Below are experts of layer 5 (counted from 0) of a mixture-of-experts language model. Rows are named router (the router's row for the expert), gate (a neuron's input weights, with its number), up (a neuron's input weights, with its number) and show model dimensions 0-255. Each number is 500 + 40 x the weight over its row's rms, rounded and kept within 0 to 999. Numbers have three digits each.
Before each expert's rows: a language model's description of what the expert responds to; "mostly gets" lists some tokens that are sent to it at least half of the time. This comes from a sample of Wikipedia text that the model never trained on.

# expert 5
Description: Title and name words
mostly gets: "Times ", "News ", "Film ", "Art ", "Journal ", "Theatre "
router:462492474437461407522519452557460520613497513458512543531494479511496505562457522484480565522483445508515485533560511536462508533529497480585602454534460548479484549468562549493540559496413509545500504522482457467486517476475506542517529548542578470501485540443474469492517522410520464497469472474574487567554488455494510486480515509515442471510471434566494444439502502440532525554529480462519545472524464580543543552541463515533510529493457507526468507444453492543490514516567561549499461605483470523435518485492520499519465476505548503510488562520530505462455528509496561483478537490595419477499526503499483577472505552534439525492545508483435424406508490491390562505482515526512503515440471509541576471483541531506516457450556511481477468474551522578429550458467461
gate5:479500486480520488544453503539526539454442511581501450521562502395550592536487518514513493489526452542469523502519552522517551532537479536453536496506480428505537546508492576526510546464462492572466464475549515564479555535509498528558502432481523406492511427433486489532520493564508512499487507526485489607518476467521484552450457522499391522455553504472459461484486516456564437554401513442529495444433493503498512483567547488552528519529571482487561489469463478511452518514479522491446531543492498537495483497526525485452495504554471446515551526493505483494500530616474445489549460537534435413539533474498493514510528481463508558462406507566468545462524588458480421494473526481554490527590570486506486512531416497437491509510529570508502506469513497449475529434531541
up5:445538473429511556477546557535543486508478517487490564473455456511523430562493475516561468442577447511469503485543481514415544534550510503538531544501446493499540547505488568539472480506556462517493458488449503521448512486503498476505479497482554403466440507477535434498521497490476542432452477479543491519480446538411474503505489445453468400455493548529492519488469501504488464474518463496576590535474527450551603493446512456485495465532488503451478545439426525539502500508515520403515589556544523499496462512449563491492461491410469484483498508526563525431434485506542570552465545511514505481471502508474583549497527563548484438468529496520436484431450485427502550430488580514508548483428486494449480496437480489461478391498500532558532500477495533491461485502476468

# expert 2
Description: Names and abbreviation pieces
mostly gets: "Jr", "St", "Roman ", "military ", "Inc", "Navy"
router:475534592520530429515522467497466578513516535485468528459468471519550569539588497515473544535533442501475466515491498474461496509516456405596555516582486542470509584518473518510472506480464554539531466571470465524470548474516466479548498417458583512488462489507474528562521476534466408464507574500480486513509543453465603565483482519459462474537478358506506539453505514486511513504522533471525518485546512550544498556537426474553534554483485525501461531526427498482491522515472508524528511522512487492522565576430487485495476492499560499516482462530527487481511536432515402534434549499497467437491566458502425555492469491506564469530480525524425555530542525523465502489557443486480487541516515505474497541507558490555533576463605530478497582482508482566486503465530466
gate5:481428494498576526484442515517443510532534528533473532513555408515473445523533506553390462469514428488527542550501472526498452471480514452539426493507515529515549467488501497524479458561498490462441508519437433500492484468537528536453481544528507436488439480530634499494535554465424565462476544486494533536530496515474556554543583540471527473454518450551470515505461472556495526557528453484496532455450441477487481545512519458518479480515513516585486562468478536488476577480570509514474530510575428578511573462558503495430524548559514519512559523474509526411528451470456466487477501551517559508545472460510487497430539431487533517524520520500450518492428486512476495467490517495483501579539407522532538511586471468486628476489464531465493463514447524462511494482521505
up5:543490450526510475529498470511488538479515453479405527476413447475474491555478483510453431535502457408465533506505611566479490537517513530510463473588500542591505460521503554473461440506505449437506500551489480505487530577494473499445530530497461438530493439483547518488536473512452490451520550506459541542510490477509477461498519562566504450496403532530500505545516473543435473445536449472445464456536486496487542507551538506469457495465513471484484500426513549517449484464524515496495493533418465494475485560627566544604514548500541614524482442433532444485524515522501460455482481484520471543427459530481493530464540503527506556496483559505417480477534543504519490450476479474505529500493499554586404515444437451464497533417518511528510468482454507475456542484447488

# expert 8
Description: Table cells and numbers
mostly gets: "Votes ", "MF ", "Candidate ", "Turnout ", "±% ", " "
router:540520509463497387589524440554445499488496438440518454562452518523506506540502470468511486416528516495517513464463531475482485459534399435502476518515407489518512472443520526453498462520558626474520450530463513409480526502463499502501526440501563522425453475488478441583494534526504487440438535485519543457463485442483468417494525494514529510481475362519543485507423492459522523507554516503477498492459485522522520516478477462493480535506534483548444505489479593533482526520496504616492509473520486524529507508472487526466529506576460523522558586504477467495497452429520485547456498534609519518448464514508475457447504550507488531547544474529406538480459456466466459573455481512437523453426521487498531533513524484479527484535543463504474485541597495502544473490480489
gate6:503529496444485477482512533479469532519485491472515555469476543493531492532541459456492524516498498558485496542562477440499460554492450434494475501440478495493522498556555565477513501551493423498566435550488543466492534536488475498485507469551509461495482538558492475457508456502495397421551618425464467477516524483533571486554500561493446464471455427506535412443496450480491438527499575510525477488553459458505442484497469523599524503580508520524476492487549476516521578436518511482593411545513519507521521492479554548564465501510498460500532465452542511523503482449461442554452522495493500429537544480535483590464397512477499554451443507528533469519566526498507453489493497551471548500481492421479520521535544525632524514521503453527522540456547565562535536526507550
up6:506392465516471530474526485495513501471461457444499441472447582436533496518464445485556590504556464540476443480499520444530505547495453473496430458449477459520559454474512478504473492514507532463516452552594588472506440567535464473533517483498462502486423495481542484460513384503386459536473595462475552470504477476559493497539463419493458384523507475441511458501564532530502483498449542525497490524525552553488535513500464556487538449548575489511540498442508505505458567499516526536578501528486474488531535532546492543493479435455397487467520514516484506495483491453491515504517480537448479415479504435529503492449409434477487543410505517544467502465509501456483470482444466471582533451536479506484536531488470471549504522510498500514516527505558463564515494559518542

# expert 6
Description: Numbers and percentages
mostly gets: "65", "multi", "70", "85", "000", "64"
router:458511440484483395546517495548533567487480489441527425552507471526526491515514470466385517455460534518534458595521470555459554588553481489527510457600463609486544557504491457478480524508500491545595499523526526540513494504501539542568538444502488472507527512506514522523463535460491459495463530493520417529487513547522501522502542578545526449458436424538517471490435473518455494568524482507469465561530461478576498491465491555533442516536457561441446505442518500522466510499553464501539458499480508516460538491444495553523493485476471471463439535490524487517513409488559497482501496480563438477458500503424509552482466544546487476491509497420440487467499601461421492501501479503465453505537446506421496490564509557482516499512437522465479546439540531563579537477469493
gate0:511432507486467464502516472542468454483512544488422482537442473609436482569524525422460461554519456621484476506550554407480473483498508465508520532521529467491557542467454479498475565506534528499445512467446558482416404520468480526536503512529521463501516500481497484475498533459528412475510509558511452533570515494499510620548510464520469557484488482472450526440447443507439467461518501449502502510494541553477519529458470522512587485456494473544499526502512556460509506521520507571548452560449441520504459443473520417462488559506489462569549521527555475484477500511516566565503586533479481587503542486382486536540488530516492528510515486521460455488395449550484460478456521466477484514512509562520546551441504430531515456502470531487494480507575489456468525485486501
up0:607606474543476481491473455552489527502519503499546466551509463486516529484521450568631518477496445481525544474476468501561520498484490558433515462525402541611505538448497526468524494477409524481573455538518443509547580502475540509478447471471470454485490522585489552544476479494436468526508498505473550466466531460438482479467452501446496439580448450527566481523534540448555504480479502552462507451484486491524471571524526428611467467536431528537469528486477453487458555446483459488490538475495526573512504556441517574506514482549493452535505466516572514516496531425429478517449506524516488454464469490565490529496508511489591522493496548546493525469540538486520515566487524547544524494434528471518482491507519478519511546457524454483496495432439519503478537435547495

# expert 0
Description: Sports competition terms
mostly gets: "= ", "Olympic ", "professional ", "teams ", "champion ", "winner "
router:531576461468494476569510470615481488493526485473486512522533470443477497567534468498468554469501542521489472525510466492533528540562484488426546466536443527525509530452536488453469559536463583491494441515542540464502458508498464527573479487527542508506527543476471475485490451444544532451519524453548418566492524581487491532515565500480470460501511383497450481492487456520573502475491457525527492445543549516435450506556447574539546501446499519507461468475441435476500534481437475539477491473472496449449561576532517472469587458489492448459507582529486556472462440435472493483428506564595461523453567448433496489536498475514427503556511504554468538490507479450501556520505484468428471528464461564511570471490521531491506498532528425515518465487553467523436498429460549
gate1:516527521454457477528526440510455541491449524454586523489473481459476507502454469527481560446408488490574515536565485528509442509486506517415519491494479496463520481498474482502493608467514554446556540492496505445402506516503578541446491540532494470546477511518524373583532496506491499498484563512545508538415471480479462489502493491562515444526473465568460504495473526489530461520495530463494493477539509484572531561498422496533556502563532511493523543440551448543481453484513511519478545617476534514483527529460496541495519494515477518468499489529544488468417445480437567509509543499488383517520565580461481482463489504591403511482470513495411469483497435487516471452524467523476601488505478527521465469525486481536528461458517432497538485383528513516456528553501518
up1:560557509482446475531489449471471510504440475440530481490473500458513555520473563532539542473446504461522558496526489484532450508427458569501533476532462522466553493532471526500507546576453513489538520458544528449466468522483519448470498529523535466500500484594522487561501471564502493547498573516549544491463465440488518430575439426502502470477554465493444507517514532563464344508442499453513512518462559546528531529459436533510529449558547520579475486437559437526487470471488532504518515503502524475497531548525510526525532518522488487464528451543552524530467431437476530502533598516432492506491557569500495497492487470493501494497443521497421521518442464550523482468458488498428559480500477540539463520504511471496543447545456420565481497429548518499420520607422575

# expert 10
Description: Conjunctions in politics text
mostly gets: "rights ", "social ", "financial ", "economic ", "and ", "Liberal "
router:510502543476573415527494488610518558510488478498527457446440445547512498523510502449449530452508483520438471502541472484503477502576490476486546525573489523514450545478519540499457565451454525505559535486468477416535570466466423527568546470506512486447483536512488470570520518509456477486441435501517469575521464510427509487533488518522556489518502422507481469453512458469530572511582564535552547546551461501520504595491432526574476548418489562524434486479470538497552525499489503552514517487546464528469534511474505516523455493482496450442486526552552558516406503451507515446434545472535469426464578475544502559521494505523443500573506486540503498443524555523475512586548495523479537483475510565471536491512556576550523509504553491460540535449519538538538458449456459
gate0:535538458484520509492500491456484468537499503510504461462505504523501507457573540442575431563484537477505504596577541551456503507427418523499424522451548529525483549491421455524432500531548474477506495544528474447504444522458575502424518509515526441520533473569547510504465479469520487579468510553469555493598549442507503481514509501603560468450431515549475523520513505481475539483543454516433525507514553521517481561497508505488565510548520507478524504451500543533461472529465469519476494555420549501451531454457436549436439517447478441529503497445535513501520440561525516539505466521477477563435486404414515461455459455505485517461511493510488564491419438470461466540427504524454438550496508451468481463533488497553491469445460558527500470547513561505477466456560456
up0:546507581477518545496413538506492501488486493558461522481543580475528545512480529434450481482500521532514492519515532506512464500547452433476525532550514488428452496512527541440546471528527434570417482452503503378561478444430509519504487405513442463481529478489524478490541460519521526462513421463505596449554520552562483555472508562496449450578547450515508447520553527567459528547524483570523520516447447545521465398495572495536503514421474501533465453500559484491550531502461603498555499546491436521439571490474507529496501496560462477503452479510475513532553470489543510470457509466531557551507444551511474473509510533563500537385509477505499489562511531516609509491505501532484522526523515468472533472512497504453576457502506513538495537517507464518476564452495500

# expert 12
Description: Copula after subject
mostly gets: "became ", "been ", "=", "was ", "be ", "is "
router:543538524479516407493514435582466598526466498461476574531436532514449550581537488508481552512525474512432484462500450434523518529488506425457513538521495517446508521472521527487498489534479577502479467529525503476498446520455491500511427451486525425524501533482521483428536476481521492494546553483542488569512504556450527421480571548515529486497536434563462444475517483541492486549523512538507596486510488502575516525493517578492436491487446582508504496500494554497469535594457538486506484508446504528448502557451484496572483471624496457536445457500453486501460489491492461457489521494596478467448551549491547506457498516529447473568512445461469379547534487537537481514415510497510488511527524461541535468423533495527489501497507543468515572489509444542512395472486464
gate0:511524536563513583501509561448449484479478494481598492468474489483475498431519444448397462468517523449494496546465503519558545495541559513541512516569531531479492498506498486486496464469487505568520502543483469530520521473436547524489529409479501471455554519489549555502405446547503581503516481539555578559498543540456515474475528605547530537517471496486485463484511479464565535449456448514539520571581490441545496564471519458492495482513500513505491568485410576521443494469506500505504446537521491465535516453454455544529492527436451506462416487507496531447443503473504528474484542467487488393403518505543476580487423419524496523404458457549523500499464490468410531542518521467513512488510588455564474509479526518502551520521542519469509498445498505462476516434503472
up0:496500493549546513492524534459473539472492524482496554537466529508457479436527438495400416430538483471579517488515518480560484501576544512511532456477560517502499528512487533526479424514526461528529475566485450501547482423490432522473485520428502496440511479527530516502457503518495525539507480507489483527493534510422599468563553521523446539502487521491454505524501570551549525550553442544543525542535533497513499558503562475511437498521483483545489580452456505470462422464542529506443454511516395507513512484479491455542433544533538418560379464480593528532494510490523487508502544486467565417498475478534492497476418473513541519406468453550576448447480468523430543442544517457531523469501546412496524485494540456508541509484519575483549521496496442475455486505559521

# expert 11
Description: Acronyms and capital pieces
mostly gets: "AR", "BA", "NA", "IS", "NE", "AC"
router:426452490468457420523488484545458633544426485405479499478508501537489502529551463468469545447486503504533419506479439475431497491580501493495537505541467545462489565455514467540428573561584556532525557578558457456478488424502494553561530505497539456568496540499499527510503559498549429469450452495511420515491466540508495532512535569453433490497434440468512495472530486453475474503524516471481521482538488491536530599516442528523537528514412595478429488471488476515483484505532507562484489471441506567478504546499492515482516524514521496471487545443515496496484486482578483564516523515585396478545546477469528553462504530531461489516473459494415461503473507476450497531470528472481501462534484545500503554505550517522555481499489518481474466466526515561476602490435488
gate0:534512510456536493499425486553538535526501566498510530467424479539488438527484454432498496493547464562513524523516429503547527533505481471553462493466532556459524504505506515462456454441475486505509485486478548467572538555518468504485506476549476488503566541532516453487550495478499491563536517496495531503476574533512460538528563553502557462496377454580526533434459480564486421528448518485416483489472487544541542507517433477532542526456472553474438514495439548414489528489519504494491493584499551571527607571455488524515491482481552428450484541540530524548485492500478477528490537509530475503542504522461498494504486521510521430569505525537471529509488507446498503560547521554415491608563499531453536528484514501464465453605478538443551631478460473507530426507547518
up0:507465459478506485454445473564526567517463485557569525468477452473519494455482419457565470461559484508553492498560431451477507470526546486535493529436528517511548494493443478455433481450544520528449503494496491423542514555535477474503517517529463564549604457506548506529524543513478481537517483536495520486462548484552449573506427551474529465492432504507576512467483537567455467478464479452386500514486533538499537538544451464501520527433477573462462544514462533362546545498512491475504479566511579545530542532500465490507527504483562483440522518530542514529480531542454485491521492537553494496494475543446533465571505500520517435525446518544576566535462489483467480565480568517467491560563444553499491495460487520496487494567462443470490582457466395485548489514474541

# expert 13
Description: Narrative verbs and pronouns
mostly gets: "we ", "We ", "mother ", "Santa ", "him ", "you "
router:484471512485438441580532469549526631503480559436461477481509468474523474529520520456467544453451470531423504562434457459557548521497522461566542519541500556476517564499440495479477546568508508555545509454496550488490561490493441509499412430483550486501457557468453535525519482463437459502449480481520487543514455442450538538480547498530457429592483456585547522494486525471529462472500493517491502489504517495555496543501440457505526530477441466465448559419551511526463471482532575526525461494517481498510520484557525569561483474553426495529484543514543525532443447404575513501440529491524469490425497452523558555499509537545496500523493506527460460458442447524447585516572476523490597517497491514491537537478460538553546462478467503485470492516512529527502464456567460
gate1:539484548519536421519462500530461490505485525473441469523464527488514498505471522454480536523525474470503482523552453528501491425501489514566552459448517512436494462475526533549475576540531512477472511543550532448487530492411512505511477522511496542428477511506521492558443519490502515514549453452466508502508522480463460450490485545482480481506552505495501452436488448468506456536466567435473452522434517472468534503535512470518473452529458528469478476476579516458495466524449494494491515458513553440532509514574531423530451469569405472456575539481516537486470512462471531534373530512495559402494463454501480482547450510504364506515565510596420529432465501525550538530527493480461539540507534584601466503401534510476556509454471523518585530554489402511441525490518509
up1:425470486584509496549533560467548489429533492545450457588485495491458504489523455485454480561491548459519496653456506465574502484448477514452472482481471480481439531540517420520504534474524455465481453494495502516492420548496429508481561531571515524463511454542533551529504401517501493499519439541461472541532450470509459469481461519485511527501475476513527487469583608475549524554455485526449490486493445519530476445458433435555560485513542447517496402508460479485482516472462443544469464498547568446515495538541508516514520485453513463509475474525455491467441487567483484547450473497575479486392524477503500444504584448551575525468558451501483529532501517500510501515476493456550463460507571518577466483549525446519476532424480498464507456494527482471493530509424502

# expert 14
Description: List and infobox formatting
mostly gets: "″", "′", "Coordinates", "|---|---|---|---|---|---|", "classification", "Animalia"
router:546472537540487462506453452566423541531507473509448445452479527487486481475500462484481522529486462511475467548454486477532543512561479459463556460531513473542447542415518522480516514563535549543522488478426603503481486497489487536441480499544586474463463480451447510429549555524499487522473538485543506517505482594481554481497503480460569501595492395562510463449468464530463537520527571466522515437511433463593572541434508486543461535436529474475492523535471494491410532608521504562553486498520540485459514504499520496468512508536452517464530528542516524458510507517577517474460548528588488464498518473473481498473444465551467406474505423436483455504519497475542449582448449533510495527508496518539493498486515464529520457471574518440470528417464503577511496504431506
gate6:507592543488535458481520482473441544405537488500512496507445500465465500485461486532533512504520510512477529598490550525561554475577567499460484444519503505481490492437497503464510606432519577518503513491498538513456477446521569567527540451463540427499415463439527479500540548473513477547501509566539476442484476473493600525546515521535524487528475484536458476457529491545456529487520533427500503469610517475541570487511469427518478458378485489484498549525485503499447548519511524449494521570558524506563483424483459506525452574488499523461453531562506483544489478477502567512454502533563476453463521494539504506546453419513429488510480455547466457465442496464553453499487477543509536480508495519463515465467507552522493425530443489488386504507505607483474466532526527
up6:535513539574532470506479476470442511498493455471462443550418485480501515450586540424520500566496528489496508531547546560497493499530524492482492548530553494511507590524471412548502520514480511538454444447480518561483449523496486484481534467442547511490467502454497503487505543467474492565505454579577552562506478536578575504453531512566507452498473503486444430436515540521481470467478488497447563507515503434541469539485444564486455464519478493535465514525483523510516479554535455433464377512506459473507514489415472554538460419499463525418465484536464538455464463559505511502469521437468499544525488461552441476536492477497507548553557524420522486481635541516486481507528503521489528583505483526537527434480501517543516501528497483548564517569567533544544524583435486

# expert 15
Description: Table rows and line breaks
mostly gets: "census", "statistics", "|", "\n", "results", "election"
router:469510461454490453563487442582491612510523517533482464483470446469522564499559456453476542410459518553523490479436504509535553526493476432478526525554501539400446524472496538527481494463455528486487469467515514476432460495507508522524444513474531513452408503504508494544514490439501491491426530522523488443505501480556531444494471565408532520548480415532520498498456411530467505515516496461543500426549502491503523482454477491535494441471552442468487488438499481483492623464467573625555494528444523517489492518525532495565509477496486484446531573493569550483484445545569573505454497473593452500404525472461523515489423519506487466569531509455516518484474534522526486516483422511532528475460540482474444492458516528485515472510536523485422447516567527499513495485548449
gate5:482571462497450490458443575505466553592513471452433491488458530502439500445467538502353485547490539538457472564460456437561506493553469475542478490546508548491457484466533504464531470522414501485498498510487511437525438447512547568492524529498517487468469467523544489447424529498526440444546448560514525504447447501500533499490538517552513479514517460478519485527414458491527529507537491495477458527572485433543573544451456500567516534498522532494473568475469467505456582494453513492591469530521525549462439462501463509528492476521490542408545527507537525510466450497516533479413524451567402485445520558487497536446451455529518432557455465512490437485498536533506449506477500489508552530429485454535492492518486522542462489562527440488491506510523579509446432568505520
up5:519468466479373433534442467497505579512539503501442514520478505553527572510511504483452501545520535443545497468482517538541567479537469505464512471451547469409486490491517551469546515552502485533488537461486420425508453477535516507529500485483572472483465463512543435454489462424519456483590491587481419499472453476538529494479516544522501535501531436519488481581477514518529534545562487490476464477533506464531531464513482439610490506515540499525527454492571516500498571527450567581586516437452514547468511535508537507486496525526558475467449525534455461502500418510458543526422540468513409513537488488507476518488447558532589511478587444494526447556555519558545494569491473514531511480455549488507505464415482543533538511516495495489469533485530497524456564437434492

# expert 1
Description: Word-final suffix pieces
mostly gets: "tion", "ation", "age", "ator", "ence", "ement"
router:470485495563436415541515470526424621509478517446540514459476480604466486483539457448424564516480495570548532508539525493505549521480405460548523465545508569530498553426444524474478504535521474478519509511534492451480548452433533490534443491529530478501461507473486470513536522452512490507493510502459509504514495461546517551494558593485472535518472404543508507566499407441463501545476485500511487510563434430525476595477468524538490490480471499443524480443487456563486516515472471552541485593462505579473517492508522514498484557517458400437455482468556548507507479563491477544440562486518436468504526556460462508472468539587459551458532566498525504478524563532476495532494447536460463509546463540523455487514507522522498465529527501482541501471531569523544447459446444
gate1:492563532483602559443477434485454479480526493484353499477470548530538438474532469510456433486459520449475484463456523424530439485496486531515451523536481509505466503459553491531428593438502527505443474459465457565480491538474476544515503537488492484480487518491439485490517497520539486491541531505494492564543472501511509502567530514448545563530519471514457468447526486491539498508497487501532540557509488518467476417471482545593494546423511421527474522476554495501446481481502529512504463492516559500456530538505537524492480474484521569478458523458463420567443537555498488431536480469496486406541487410438532541537526527439489557546473539409460473454497443517468561506543425559496508509579497448501517504528471446425542476577505476486439493594474487498468492475564552
up1:520512473531510535529484400489453571448453472509494424532538519519509525513541521405509469485522509493508473479493504449520399488495497495513519587548506509531448504480459501514476557437487508523428536491566552592446485528577538512493468501493530519473479446560457488487466462524535489494521513447555462463540448466490496523573516523523539566472524569451496541501493567463515530473510458502485503514461497520419499455492502546537503546487483485513478514547560553409523465417479501499512533464493497547417499526480447530406521466531546609513490458501473438540492527554467436480556538432496498477494497489475470533462536468488484530514471417460547460404561489490497584506571473593440545506559558483522535539461462505486512470612517429557480498540482516524481521552548461

# expert 9
Description: Dates and time words
mostly gets: "months ", "year ", "debut ", "previous ", "weeks ", "years "
router:546477416518487471586514416580481641466502543484449517526529522460505545547542507518422555536497488431505466513502472498524550548548449505563586531555495511454480515524521508551469561517430472487574468560494522473483501526458454463517513455492495492540494493507479540482488483509461454522522471439518457605596492465529483480502492481523489447570483420562496495477573429463515499568467585449527496448455479472498551508515448482532518534485480498442522563506572500477440563507513538555483461520451506511507501518476515561519460456555456456545509518552533480441475487471603481502479570545565505471567446478418442545475481483535483558533491500488449504501541497570459559475532548510479500504460547462427468451499501492520496511495525533523463541529480496500497556445448501
gate1:493524502455475465540491467488465568476475491473528538498468522530474518486461509456545606523443505508534553509489491520495595576447519461492478396496447492571505514478458532447532460515484466549530431468557526485489555483503507509487493513526561457541527492469387464522561552469432484548487567529486571484472508481504498506459556478521419465436509501503472547399480512444530429555543574540520500491467492535504474479507463502541573534440504559382523488483532498504498473484568499503426452511424449521518497443487410409619484524507543536486431519516515512534493406468610430484527511532475520479541531445507495511439546526484468482506523459495495563480467428456491482497485493537529531507533530467472481494527480553538549501522539526536502466495487474557545497501540488
up1:529440486518541459513492471456536483470427506512452515494475563540434430491553481511506518512505432456521439510562450549475517467517472501491525476485553543482554580498473532456497511502485482490467453504485467548626502442448490546456469550493502478453531546584470499491523556576511560525529507505518446541577524470480485525492547537557476478506517473421447498458482625426509515531571502479481548560570459500544549508470498491479529544443467548543534502554499510497512403524504484432545540504462463535533511484516511481466472509545504467601374575558428508554449492569474519447508527518539516474476467431532541576528578574488504456508489498471541525526405443532503447431477487500483540481501524466518521472508482489489547529507479484483556541459499489525500527491534456

# expert 7
Description: Non-English name syllables
mostly gets: "á", "zh", "iy", "án", "aj", "Mor"
router:550507530513434416516547451521515569492450545496551526553478556490469434578569453489447514418485517478455488542453461441524480506478495533521550513546440572490462532510450512508477504500526570488593517497515545487506560433537535523524478443493493491501428551478521471514541473492493474467542498518535438548474486480512500523512535507507514487546417347565467491491521503421565543490432529507482518469570459482522536530518452454581494505480472477469520574501524532494484523481534517520505458506504497559418523586519447553517488497468500426505477500500509520537475499477544430538461541491551436521530490497501515481459497473518493502479556403479466520533443519463450603515463434571452431459475488459558521527503551523568586462561540490496526528461553462555493475498521467
gate1:574541525447462523504508507496489510447511463462475477481423534515531557478507529498512454502476545466544500452497481507425491474500511545501530566387466487452441490493477538497539489443467504495456467535480537600548539507512527530491465477426450504482460486478463524392528489483469536531545507475445492508457485552536571506493525517506448589480460444505515492495486547482523449507500562545464433524533482512469539473461542446479486466520585506541427483523493480519457504485483396534540515571496506571516458472451459457524537478499577453502499499462485507566406533458487496394480475473497486521438463450549479566567455493486394474548504510552520509561538450518513483515512434507532509511487505445499539472527517558469561456402526490522412474468517394437448546455482487
up1:564438513570483538520504453594537536432523536528528456522463527511536452525504484457456503536497528413505457457431461516458487471500461447502543456484475582461454495563425499536502488459439466553464581475503469521511501509535484515611502573518472546542491479558560543438462508523466508504489482455474460502434476514476585536494482505528507458520538507456430489537517489559399479508460520550465568456505509589451508463519479446510530538505445476469483483521499575497533482499468472469494502516579477475456489532501457524529479505458412488531510447523480465517444499427544523495478492565515574491546514506570510479470472508534512481488452461450468432531511494560485571507575600534569492444486512417569479546501521543519541504488480474484517469476483399530597517505489506

# expert 4
Description: Anatomy and location nouns
mostly gets: "north ", "south ", "region ", "structure ", "west ", "portion "
router:542464464468523420517503445522534540498538500437504517496476469535516443534462472487511536459495451623490483571547498419507516488498497484554492441480497531497526583415428518481529507571560509483540486503436593537433456534451553532545495498497512479513478566532489472494520500477494507389466587463536467511458529479488511525548489482478506453470511424542472483497436447527434485513525546470513527493523536519552533551479511547563505467485519498524507513435445576547485533577562515502523512497496492503609498484477501483545514555488515448561490571442549590519475445412569581533436585524552473504439571492483494531473453523547494494531480477525460460485417448455446525492483514474477512516494438515481505521515549496548503467530485516496519527403508578492539495509490528
gate1:507518570485535497519483563519498481521440543481477523438482446519457426534539518470489534506522465501498510487555481500494530494587461484521482487565470515536437517490516455559429496511438575482559542521570447486473568466503466537520497507533456465542429512518484508544445522455500442495499526436553468470472430545415542522425470491438492494532544515537490518529527484526460496477508508452569480446559467530449488487545414521557504514428495576410452505488596471494561516537433493582526474467468528500510480517541469508485552512511558426482370490545546530453506453512502495556493514492556505565470501439549491479474536562493446547464460484578534465522554498464448513518524523507555553549478507609451574454461503505463500512495526487477569440502562459500457517494493480
up1:511530549496515438523524530520515534550506462456526545470496408469474502516508484470549522533553532520502573440522460478465510474497476473513547486580477588534456530471529435562562502548438599524534520509503468454479528451499460578506558521550507408579466517522479513494470470450490493424582555507534428522467518574531580470507462418458495472519537505478470467531492491506486517540586475508490450498472505471453490520503472562521481520416469541508438479555530509502577538537424435534479511494524538559511472488577468469511533511523527499513409468497558551508426436428510498506482534385539486544488549475506541496468518540492483463488446482549523449500468471480427523476522511543558510538537454544505590499471523533524510468483497481489591509424513446512532432535504506

# expert 3
Description: Table cells, function words
mostly gets: "had ", "', ", "-; ", "scored ", "suffered ", "(#"
router:549499487525576393564530463481527609524487580458465449467447478499458445559513457524400527454469508458493474487442504531514532518508489466515483500559452572521504536508523522456470521515557549514515500548510503546496537447481459500510494386550524482517470558457481507550488466511558462455489506490491455542473549534465494505543549531478468486423476421563461427492473520502551455515497517494489434462583513552497512572479499485537477496506549470487511512458482523525454479537523548576481473437455501476475542532441481486563495464530525475574467550530536564457447488456484476508459524549575469502424445475499519528526539558545481520521502500509537504553476504395446566457578448515470538452462517479527477423594538515498523512525540552519501506429565460571521515452523506
gate0:445463488426525441561557513488535548450512490517479510506505456532511503474485517576588505490502611492450489509494547487485487483483460538488461518506576543534616485490528489506440530508456437449480452519481468470559508514534492493492558527400528489511594535513534481439497512511488561540446422489466550513513538545458475492516424528520416459427487508459495600548602436484507474500491506479458420483480504490458502508522496508477481531562519482451506461472494455530465421497514558497509567526469516511517483543471464471515509446424531537555476516465527410520502492493461475533487488478515583560514500565519482447524540448477594530486436533482542594511496526491529456515556503523440446547502488512562508396550556494489580444496457480552483480500476461471461497505476491
up0:472467546470488494526519519474490526497481492533563472483451478499501465571472539475440582514467529492532527565574482507501527551495498546496494473511501559468523559462524548476492618505503590531521517528531485502485477450456507509491577536438528510524580501441538483513511495479517432468453477475505502555546445538450492510549520530507494482491537446485434490482419568504546466505545549474570519537523515533532508529501503498490441492501519573465491459503466427536412503579527548485434493478557500599548536538481507517482515495467514460553555545626538561512389422575510500494491566465503448551491562491501596552450460546488463528545519467534490519479562581436456469533484468495445414476496507543481496478538526541471515444510521523532455483496519551453522561505442504